config.toml
n_layer = 8
d_model = 192
n_experts = 128
experts_per_token = 8
d_expert = 32
d_shared_expert = 64
activation = "tanh_gelu"
moe_layers = [1, 2, 3, 4, 5, 6, 7]
router_score = "softmax"
normalize_top_k = false
routed_scale = 4.0
balance_loss = 0.00525
balance_bias = false
router_noise = 0.1
router_cosine_scale = 10.0
shared_expert_gate = true
init_std_router = 0.00938
lr_router = 0.00186
vocab_size = 8192
norm = "rmsnorm"
norm_eps = 1e-05
tie_embeddings = true
optimizer = "muon_variant"
lr = 0.0124
beta1 = 0.95
batch_tokens = 65536
seq_len = 1024
train_tokens = 565900000
steps = 8635
dataset = "wikipedia_en"
Below are experts of layer 4 (counted from 0) of a mixture-of-experts language model. Rows are named up (a neuron's input weights, with its number), down (a neuron's output weights, with its number) and show model dimensions 0-191. Each number is 128 + 32 x the weight over its row's rms, rounded and kept within 0 to 255. Numbers have three digits each.
Before each expert's rows: "gets" lists some tokens that make up at least twice as much of what it gets as of all text. This comes from a sample of Wikipedia text that the model never trained on. Tokens count by the router's weight.

# expert 93
gets: " de", "o", "z", "a", "io", "el"
up1:159142083111077124104099112075083115188163119098126147168113149158156121144113169115083128125135140088166105126102151096108147140063133162102141060134139161167164126112138144159121118137114119093106119126128154118110061089164180115101156076162197064194126170172152102086145123122134108104149142102101108215099155157131108164117124109139168107213088106100192104171080112127134148179097145099116114179202064131177184144126145146062143120114045121100122155129064150070132155170142135166121159149165116101122106129127145074136148138093084160104096121081153151131089112096124116142
down1:128112139106169136156186081183154127141190168145097089151156128096176100167163126154159127143143144092126152142083144122074145127114136162109122124158083052089148141148136078116160160112132152119179162097153132163061124177094197088187087176134036179131173165178174161125135144143135097178134097153140162145114146115148178108153156149162131123139166156139125158085095112156169145153154086111147131157086141125115064203179110099202117124100124130136090118146125115149112081153106144150110140110160097072134137087162151132109163137193147112152185135180165147093143155082103178165
up2:089165043131111128082126116091122096144140164129149148146130104170127124097103129159184127097138075083084143071137075059126093106100114142106181132139153162111144155143098118122147184166062063086130192102157143133160065086077157115111130136135198171176142085144146125175107188090172163105114111128076093129113105165149066112145176079124144179159050147104132110148158163105202102171095157123145095094134153101137180153146139124150175118109113108134122097144092132135136165133122130133123129121106097136091164136149136128136147207095131129114158182150097199158068125087118104146
down2:097141065041149157142147123152175140152161092116166143146147098145087142100135154130122125167121089174151169174114093104081127106139104116127162155155108134095150131187154101135105167088107148102073137155130136111152104120109186088151088138169147063185078100140106075193079064089138115139151119078093099112091101147117065040109130103076086099108178137151088163144113201103127125143113129105120084080157133143145123096107131095196124112157129153155099140126108196078100140153156165134168096130176200177130121170122111131140115098143057127107144149140122129113119120119110051149

# expert 28
gets: " |", "|", ";", "-", ":", " -"
up0:085175112150141107155134137120114130127102093154161093219111124143121131118161168128159105158180118086057136086156085132115073085141069117077148134144114151143146136175124091149145109182109124060102146121166147150153133089104158100139089146074147165125163092201030125098138109122153209171171138113191162110114144128153169154152179160122104170107112167077187101132121042114137098105073135100117153138184159115160178110147140114158143131115146112089127140189150111155107162128169121131119148083078160107135136171093138126158201127146142118111141109160115145131141138117141076055
down0:097134145123114224131099123164097093090105156113092088151099131138190142147157068165127149107179160106181119151104102091135167119105138226103159188100124107140156180192061111081092176074112153144124118178137188121114107089088140118156121128135154075137116128132125128081078105084078132083127132107122141085141148179133131160168064150142138152092131147136164105149176147142156126074104136114104154140100164148081115144099086194108138121168146087152129167083074107175207120091121140112173160127196144110126084138108165141142152120173120108117165138153117112123070102144165102141
up1:154111147101118148190109124121104090139175129097121149161129104166160052066136163066113168129237108147120114095107051143131089101171094127153120151188126142085142132153185169167146098087147108167099141058179140127141139112091085129129139153154182136113175182166115147101101139103134131131182049123068124108159164105158134163109112137099125116173126138142129106153126102144167113120109139136110106141125121107090078081128156162134111112144144141147121090080130176081087071124092104100108120089129171141107099144143168173127007097104075132132180156164121136163110132175149125107
down1:108090108160116145191140111141128141139124117126103067105098173158119187133202138090160141161134077137167157130081111162149095085123162159123168139142144146154116150166106134108147104068144127189124156183165143126103114131072097124140116120094124131088126149136130145120131108088108141085097027107075131138123106136241150130104118116091101115108097156116111122092133211166148118059134099129089136121068149208092101061196091133081127125163112134119123193079137167120123100113117172157118091155160176142160074088155129169124155149156132072166135161153129165117118116181111114090

# expert 5
gets: " |", " ", "%", "0", ")", " /"
up0:092107090111112131157155211107038062104162132162150118135124178077140125176162117127120124152095161163088085119094122169077136142137171153128108109138133151173126086103151162152174162130116105208109123095085167151116141158066116140168150154150113158155122111141122081159101111145137098128060109114154130100102105096158136198156133165148130116180125127087172180182073192194176164146140057096145114152144112122117193097136099118117071123138154130151150113152123192123110150129107089190126163135133068151165108154101187144174102144080144103136155105135150109115142143098113169075
down0:133089106136133038119141101142119170073109072141155123070190135097128118197136103051107148157122088115125119144107127195141150140128123109148136170111074125164091096124135088087101110177101091123168100096158133094069177107121130139131112175169107164111102108152142158171136114154096105162118149075110095117169133156138128072111094120115120117087122106162142118114131122090063119161167161134180143089114171110091137105162146125108137199154130116119095149152062082074117110095187100108097162106177043163093128154098124148151136225179132107103093062103104116177139117132099154142
up1:097166136078121093112151190079067100121169116121122148128115050124164139134181094126111121150106137114119131117142143114099152139105136131112138090094117120090097166108136134148120065155163122080131045175090118076067132114144143170169176127062145122139133131166117161210076104143137139056143140154100127135126103093125076212149132132153092166149156121102081090101095077148120166058136145057086067169077091140102187104103104097092127148117148109127152086107177166144167107115095151074117127130142137166155103126160101088184165168095138124158152143117127143126095162090170155163
down1:130149118145085122096093112145099169054173127170179083222131164099129143127101151066135088073116171129101105078099152116140136097125080112100104116144117157135146094154147172121129093120121117107090156095134105138159137147180120116101126201110108109151149149047177116112112074151111057121109082131142090122133162171168130100125122097146033209144089128117154104172041090117156090179136134133152123155178129151131133143115148156150152079179183179123131120097114136093090123087111136103101148115091158168157151138068139096151125086059125093116126136114090114094168076121157137141

# expert 107
gets: "b", "z", "is", "g", "m", "as"
up0:173173146156092052122162093093122130146110047074118099186084142157101129120095148149144130159114154153131114162149106094127114194139096063131212139112098111109161121163136085076143069224130113141117137104147115163140067129115127134160134129029123080122146156153176168106184130168136125134105131125158084134116131090132110182146115177164103054080124146135166116117073063148117185092093120098134109155146164111161106147091135136130153167085144096142116177125099122100147112147145114158148168116095119058136139110132100107186113188150082126060148130112119118135125127132099171107
down0:092186134132140134100139091163135172118135127084147108129117111129099138088106105100147143124124056132136121098139095146149131105099143094115148072105171173140147147120148073106119072137182135108098100151209115088078100078167143115155136114077050144172131096118102132150162093176166086091179172136133063134142136104148095167164156094098127120122080042166164106177142144101132119181074094120107122139183126109113077138153110148109135165172139089127139089081190143119085161171150142198187158146132159177173136160081177148184164074096114159136146141128163095118141092142121163165
up1:128143089162126129183111145138136156119157091042123137128066120107162189126145136166173133097133174086110104134160183110167105114108121193144161162100178119099188094133136115132132141135080155099119109059137142113117119076113126088089140141163150142181155121090103154153054194104134141164124147064094129158161130084131104182139210187146070116126135158167115109182163110124159125105155122066100147121149123155127108194096149035116109161149149122149172187110090157158119190141179120073160108144127107139108131122106125132181121104161086116103158115099123097148107128074161178117
down1:169069121127067112110118132133102136167101186094116178134116141065108154178164115127105134109079068121109131116075140113115146095177125118099120072107143097147086144130103133161129116160088084118188044120156109161125120152153126120133127137059132142152123114074119091175123077146101137145128164133098158126117153131138157095128120124162135180126112106115093138078136117118081149143101097165178150202062114128102152153157139085111130161123146110126059125112127152064206072169124153100112128070088087151147108110070107055144120049109153143163114155129071146154114127188118211174

# expert 51
gets: "ing", " that", " of", "ed", " said", "ated"
up0:141115126160133122145147102127134137127171172096137105162143096076100122094124127155111132094168114139115101048157113179124110116126094179160177116122101159095125113162160145109079087127084144074123164138150120156077164126061090130138135116147187149182131111186191137114134067128098158112137102134153104088101120038061141135142190141100122159112137178142157113087125116059154115085072091110111132159104103107101117149104118148111096130132114126110165112188134121155173058125174129089150109111173179124082158178146146182087036164082081145064124145104098151095123109129148173076
down0:170116151125128133123188136106123146125128141129152178123137162126102068132175099106060132066139149170146081157077123108128110087086121092128114143129104122185142163063075157121142120131126091153114139145087111074108115137162177164098115127128119141078106147139055099102150152159213145157136170119137155138159123086117175126145097089117093109087132098138066172137138127122141149131177103164128061058147092109127152128143093135140150134175044125105111072121098047114139196115103126111127144130144111119165132113134100087117148108071163097031072159207159103149096137198127121131
up1:122133109149150109113096111091101154109059116098148117104152169074101106119118111109129140125156168135098100095100113145145055060175169145186134088120203081122155153153111115152132112121092113075101119101117174154132142071131134116115122169116163133109183164175178098140115147127112121145161158125150135139094162035122180071175062161156085180139142136111118153102141081166102132103135117159102162153110133164132098131066112145104075122131067171057112132138164126153112112104135139111174140128086132140093193143080107120120151147079117136037092134102123191119142132043157108066
down1:181140119111150110146185124129122086129090120152134104140126148096163127122157114145045122104170109120089158183131098113082114148153196074127107116078097147116083084122147114120075161094121187162128103157165114134121086144156107131162115202130194097079119072150140115116079132127054168113094132127124143079130158096111100130181131148110100141121115154159167085102166202119146168094084142163169173181160167169144107154141206132176126153115093070122135095223127130155184096183143151086145176092133118152096120133132112140103097116140103143183110112160072134148102151103167163150

# expert 0
gets: ",", " as", " and", " that", ".", " with"
up0:143185113143097103117115151095118152173121098084153112136180129150157139163089155103130061088132119141093132168080056094108126078124109153110130104179127157065136134123105103218172094161165131064129155068130113099138084098109136091128184177131111125167106164097141183125100171171184127117163138138147181117125139118098169114113134084138116193169141122169092154188206136126117176123145133128176186091172069098139125135127086075083141139140118096125103149111113095126106177137096118046121162143146107143101096143121121098160112089109166101168083156114134175147144114078089163184
down0:195136138193128106095139110101180148121164075193099112090114087144125140211157087119128098116144166060165136162070147122136080125052128083147145142082160137125127130091106137075175153142093142116136177177100073164185144144146093047091138108075088156162130155120133124159093120106113114105219181153162144122086168122162159156079148126171152147164084125107129137186160097135131129108181135157137152099139067165132166121153071115090152118111138101117126121072148152118153091123067138107131195122112105149152124130113092141113148127112131076144119168140103161139128132103070072133
up1:131079025099099087131110096133094114116207163141143128121161128099164057143058098180104110107193170099093144130169157101158108189171153115144125150134170161139049154153140124088093107199111092098124131166108173129124074117103149135131107142182121136169112130097054110139147094127125143174121144094095046143100097092113151152122126126166113093123149073129103130123103091154181137122154172155143089168146128169139153160124146110101110121077064184133106090144074113101110176130153149072126146137141179135126144111147123151173156145131089136096091172129143167133108139098182068143
down1:075154199153130075089110153149186166154133101084171134145112115082089160128113161124161146123147139130086136091122128091152112141123100127172121076158121148107163100118098128170140153074107134099121130114129076169100161058174073139220143094133124132129166109142116128176132077120166116150123092171150204119194137143076123053189144116159200132140104146127196143118190120146133057129102113102114088152127113131125103107168183148164100097134180077127133150139168108174092136135072153173143113130111058108124091075159115133159092158096079108089128097123107162154100136144095107126

# expert 88
gets: " of", "ent", "ing", "ate", "ation", "ight"
up0:088162158145149062106155095114139151096143118093152121129142177132183135150179107169179168063091114081067175125178083089172120191140134148120130159148170144105134120127154163119106110140120108134115145082146185117124144118155119109085159184140096095127161186118170087097146226117146128155095141116149104140211139120118104157119103136084116141141113109151139126127159154190115129127121116026115095123088074093207166091115143148109099163155138125177151144151148095110155129157154116059091159153140130115144158143062123133137075155064166121118151137181064066120126130113145149100
down0:109127104114120190135093151186110178132134140063125085124108072084092188165112111125132068153140144139203126134078161165114117070182095138169119149105130137130104116141130106136104192102142176128075147140122121189107150138130130159156073113094158178181069122114125179151117044110106107114153088187171136119107114128113139112139083113131133131068148135139103114129133071134113117114060127181084154154063118165096173082113044126136115154108134087090079117123161146121104194082153125117180138133134165208144110134123161108098149082137109127142168149076104136127137099080166088121
up1:150071103116105146118146169057147127108104054160062114094162123194047123161139142135160175143118115109114151053127124154163087134128135132172183085174123173109109062158118204117142154080170136133151103094155041130151138103125124146156127109172160100120135124150139082139158082078146161090145178133094110154161097138114119160134110160053127107170129123134154082134071121083113099122137115154123138167082119110094127177139131133090138138108089179065124115140140113159163168107132156115120141143145136155116116139100139167080145186164138078080110104209132089152146095189181153111
down1:115165133151057095143067166112079161096151105089093120187141094140109166134109127156155172151182141179139150151167143172080094120135107097128156105111161096170149142061094109124116153129214206147158182175134085102126119098154098102119170114080101129088079095136173079113079166087088171108129086112127114141093084098138108086091157155112181139066164137125119106165178126130075074086148138168166132115134111095151127123159117159111133074142121110109129115219113115131079103109187144109080133142166148159179127115128129131084139168144110150144097174151118098156164152114077100157

# expert 10
gets: " to", " had", " have", " of", " with", " has"
up0:222158131137147133103147142102161142141114118107194129151130069090108174127102158071133047109143137125117090080144093111103085138141122155109142087100081096109108153123083133079148162184167153087120095059119052137153159159173128158118151097155118124108132075157132157131120116098104132159104114111104106102124131060111117131103115114103120191129117167167101095124149115170046166160047120183144102171063164161186114105179084070140179049124119130081148142105124074146110122149163108133088094099095112165099111121150149182141099118110150139152154089123132109142087128145180135129
down0:112135165154180144109105099174155158099069147121118117129061210169175152202187168104176198145128173098087117184085136106075085182104091116101127053140163116146128106161133187092105144115114141141121086117110141097164174145167155115156177118125095171127080090112101118129082121090123092058201098159148139077137154113123117103124155146123101123152101152131113174099155117123124139112072094115112173149149123131150172094150122127149140154162113128061093194125208128077078120104141125096096175140169148141103140102123149108117131108146120144158103098137182144172123149087135161078
up1:147116075107097141153172118082077180136173129103139177137169094161134121123141054116049133139118121202145081118177095164092148175098163158123125132097106171171112108054190133140161069138074167153159137060129125139144150045131118114106153122195115163125138131085097128167156159111112124112160120105153155128167083189156107143097156154068107132136169151186184095148134136147109148142115081129117132142067117102198098149114078130148093170168135095173121124141118116155117109173054099183097128092109123096126147132137130114089129123131100119143124112058091109158124169111153132182
down1:081071149094154143097138042157163176109124102168130163128139173197110099100090126097088155133123143183172109201123118116146155177180152090158118130135119106122119102116175108102101117159112147158154118146165128130111131108070092134148145062129084185124130087122123120120170139148103095162099063193106143151148128171131146179129211131077081104071171122119148144110096120126111167124096092153132131129150128057166069080168140096134129117153130169139122113166109089126094186196084160108092138098092162067125154098169106115088153143155142159174095134118140157128156138123180199099

# expert 118
gets: "ing", "art", "ake", "ink", "ock", "ide"
up0:113130158154135207139117176140155123128021135130157138140073144054132136111132118098122099128067197093122115158128080123097106123111099152122110150153068074116172122117165082110134116108153098075128137111126097147058090115123180112123184126218158141176174128070118176133145096140086097146126120169162151138153132094145135151152074071139108132139183061134106089110076103136084100109125186145107110133097128115161165134087117136187092157149130126131068174138166078152130105082108101085092093113110085141096129140128143095110109106100160163201107088180124110089107162111133121129
down0:099135112093155164145130094112125115114145188096203139140185108088104138164138152117114129109145094102064120138067181162165143066162067104149076052070172168087123126135158123155126100172110131105157078161159119186152130100146132192144127118138165091158174144117095073166174103171155164105112148144118140121131159143097117083071119081125142186073115114169115119165072145116197081167116143073129123136190111133100158111146109176116122151105104097107136160079170150114145153111077153125075125178114174114116114094147099146121142115139115114183215141118103129143140149121190115092
up1:143164139079079158205091201122125147134112187083120119140086087087158184041143115133154137105054143138079122118083088119126173133138138153119133140160168150138106155119125088126132158171106140119138133099153145150161113135121187128141137126127102093121108120154134127172061101153163107103145119061094074108094161031120044152134045175159105128119102139165136066131127126124071152119161121134121109157148131194181119152157123073155144137073163074151096111175127149129132152147161105074181108089110152131127134117124152102099106163065082118094138117096120103112129153070138141102
down1:083114111156159109076132099191066195143100151172136162176065107110107022144136128102161202123168112125127089099130179114183077100117149120150084111123060118166078098114152127102147093088157147139127117115159146126123130152142057113139140127099129141096135102100149160117111162105141151142121108131157202106093089135103149097122166095158132196163153160148097076075133123114149101101134143118186107139114124102124162123138127155136127134127125133185131164076075099166078160105115123116170145161132089135165045125139121152208149115173116099133138099117084171116165087146081179065

# expert 101
gets: ",", ".", "),", " and", "\",", " when"
up0:152083167131069120152132128105053079126153150111116179123155152179107074118074117105079110167134091054161175111144102107126157102117135139137135117137105174150091128186095139129149169160137098107101094045107163204113123140115119160106176097080136152059152171121158110121145128129088139143128081045128120168133152172095149159122114155088152213085131124157138148166081079103147118114082166122168150133101145116121131107142096126161091054120137136129123109145190144082086090083085146128110147086123129162145187121206100146186154092111092162127140124093129100138108135124149185154
down0:067068137170131166167121129094119078192116089092120162174151091130102100090112150165068130157126069105138125108125123053076139113148100156182119105147175175104102088138117143113073112118121122177077128103186123199168082122101067117109118105107098193188106094160146125113115111164108153132088137141170109084058162083103135119125145132097124128156105131094066132183106090078111128155167178084161101130109131148130152078184097128130073097117116134129153122122246123136144092117104162138150118125129145109137116103175086139112133112061123121087105151157129126106121094138071141147
up1:143127141097120103159130163116129123073184134114100148115157124148114045129136154139100136151109118089123151138115126074134177175150205169121099186083168142175128102188122078150100160114099109107128094058129159192139116108137125130108202136114110174076152107103168128113127100118080066130093105089152099113145109086091107120166126169077083139167150132141175138151122108076143112157092123103125132184116160096083158113146091094116141120048115149184105104154148150115068098106119149083140105069133126134155128150247113111084173140129154142102146141082101080156071115137144187154
down1:114127165165129182081124170155196088162183159138084136143170124120112123129159117113153178152105141156140153118114116104079145145106085171130080057147148188157113097112129153137124155133131129150134143108149132125070126110152090146156171181113155188149104037157149108109141079103126125104095115137143149129086119116151165136128153096040050102107152162087096152154193147146120113171092148118171140145160171119106152104173111107128166146108133148129152133143121132095085108154177167090155140111072129108135117120174017110170141147132143152093116122170053067165121072192101113174

# expert 64
gets: " |", " ", ";", "0", "1", " /"
up0:149134088163162131101152146152120136153097149160113119164137142182147150138132125092105155067101157126199169116173140080108159086141187137057161114082092160072128140078135123099151137111139155174125052109117089128125147044096160159179183061120152127127082141100097118149113079124194135116070160152072093107158127157125088185145156115094112105124126132105125120195116125147111100126109136069076102113082150115116144132143112085060133123168119152142139063123078145168156140134142098149156116123093153094137174165082147106134104137099163088168187057065152090114107128182151125138
down0:125157109079082123183141108124128123116177125076119120087094088116133116102116102114147120140151172096114097115160115114135069161139084148083104078074128101129122133133138156090106121132095154095133139120141109178174029131195142082102127145125177141131121163077072159147125169155112143125140144112156153072128128124105106158193104091065192114116158117103127113116176112122070136123044180067103134172152112137142191176113113135145187127121134075159115162130174103095118136112135142136102102120169148104168172171093208127107142161101107067158171093162211105127115118196138162111
up1:118155123184124145074127117116115121173099117116114106120146112089049127116138161152136077116148104091071156140135067111128077095152121111188146085124120086165101160163125160188082135179150074113076137141155114127129125128057144149143115154112110161088164165138110155174097164128135096203133125104108139165095133157167108162157126130186063135112100155168145107151103074085157144151101113195119137107129105119154191152167137146132179078154077147106147087172157110145083094163111155101090180138157113115134089205084090175124117074142124140152199118111108165115133157036112159124
down1:034148130155166068130116159105186135096092102111114158137110111137103183097097100143116126101096142150204110150181121139128136149070133105117156192177136132190200145053073164096159125161176107133115134121180138091093154179150142086153102092088109073115148131086177128137121075109079132110125126133155097119110189150143159082108099130079182083100158112109090115135120170106095154142149092106127183111113127087205091100157120133106113108103086110134106149153183067108120188097110110162096153171104106108122087151135126109126180136170122134089139090201110122166136160132144110125

# expert 22
gets: "ia", "a", "us", "i", "is", "o"
up0:136159152084081158200133127143067153110030094125115164155163137094183153129156127075170176173157139038132165106065151155129099116141086198091144127178159133108155151110128108129080113120106159119128050098081133148105120123124185113125120138111207112152142167124143117110160132104071134112146116121151119172155153117159170156096121148120078108205155148157101144079132132116104109128109103132182091113219132146136124134125100146126097120153122167081147083147160078150156156179119104096158131136132123080152111093139178137164185127159145096177081091145130139139080139079091123152
down0:138163126106128142114120163121144111139118154165141157147060155124134125141073161116102072040100150153059105146132143105130150166147126064102157087090188126140139097129089180132130141109138081148086199176147140108150114122109099141165110070123068199176122135093101099119149154104116135128113112148111134087115145178134166163092110174138099067078110146168160124157146122147173162137102089103138168113144082176130162116118128130102140151074161168140134143063121092149075069084133106141121094133101094148143140152187062153108103101108147163093174128172199153149159116118241119115
up1:199100108103103162179152124168107150097098118142133149152102115117166168152134106161121156166139147067151105097128156149133118171153160177037150129157114115146128137130148123144125140156191145082091127123186080091091157113146149097151109171096160081208073123170147185164181138139134142130130150131197103091137123137113113136094196094178133101129182126153122131119126138076159116178074149094108113104149168140132130182077073117131159146090186149079180179099113151150143109104103142102093080115147083149115124156147107062146155161135105093099117158091158162104077165165157096207
down1:088141105175117106176100091124123082094122124136171110137132069106164129117069113052161081087106104110119106150148131129108121140102084150141156182167142124139129145143165131079122146051054142113127139147050134097141128148175128141129120114179130092152120122088154111173101113086118113109139122084114139147183152140182133066164078099081114121194160099128115110149097124159123088144102118152134122168124114162119136115083120158124126113199177171187037095122149099057159112180136111106155086068118170143133124149128138202162121100173075118194144112167144126132149134118103173052

# expert 6
gets: " |\n", "\n", " |", " ", ")\n", ".\n"
up0:100122155124074110157150138115081176172115057101103176119119157075034110133118144145113072109119179102076133181143078077148189115120129163157141149123117160116105104094129103164145139163138093119127099163110038146102144103161106156103190108156151145137091179109127155098110163147172137134064144052152111122128124079154124192145076181116149147108099149081135130098111131088089109120026145141121112092203154155151122140143121153129181115105077100117074107167157111151108170132134111106118114117121151115165110152158142122083088134111119130161133104147109078174122149178204100119
down0:140126108113208156106105118088151107089118174164172090118118118092184106143100135097178185153144112154173089106139111137066168107134158124114110190089106095141163134149101099099102115146126065109087156166098174084146166144170194108057106120183155060107088092192077114108140132113131097103125085119160108109093158168176119087140130100078097105123099117113094148121159076186165070129148132114157139096131097153169100099105161123174098149143206144162123150133110146127144098085078141162121151102039095133144167117139092087128154136178145126133138061124148151173100161122141104103
up1:118153128120098118109121132133127116126097120132194143123114122143088168121174081139140059170093135128134151112175114156127164133109127125114125174084151062126096195108152105113092120100160160166121053097112164153024180090134115084110119132128166076163142089178165123143129101126093143158050102164111175132148117129117139126079135095105095139124133133104102071144199088180166163112117106169165093137179195148114121113109091103155130102091159134175060130124145182092151134133147136066128175114136097150089096136134123152131194163117154172123106144175069060131069117166117084166
down1:098145127121175181087083117164133125178116169145149129138117132111150104151131154123085111140144175146142096119164130193084145136071085167140165155097101140136109080184114150081170068151082094133100178175125134086177186093161122127110123111146081108145117091117199083162168116119180137100143159181181107050144095129101163164151138182152170103158070156111159144131127166122143122137172132152108096081141103118109093098087134232114060112120103191127108177113089148156126089112143162106099144102155135130114140124154140108106069153142112139071146122146127115118180064099137128059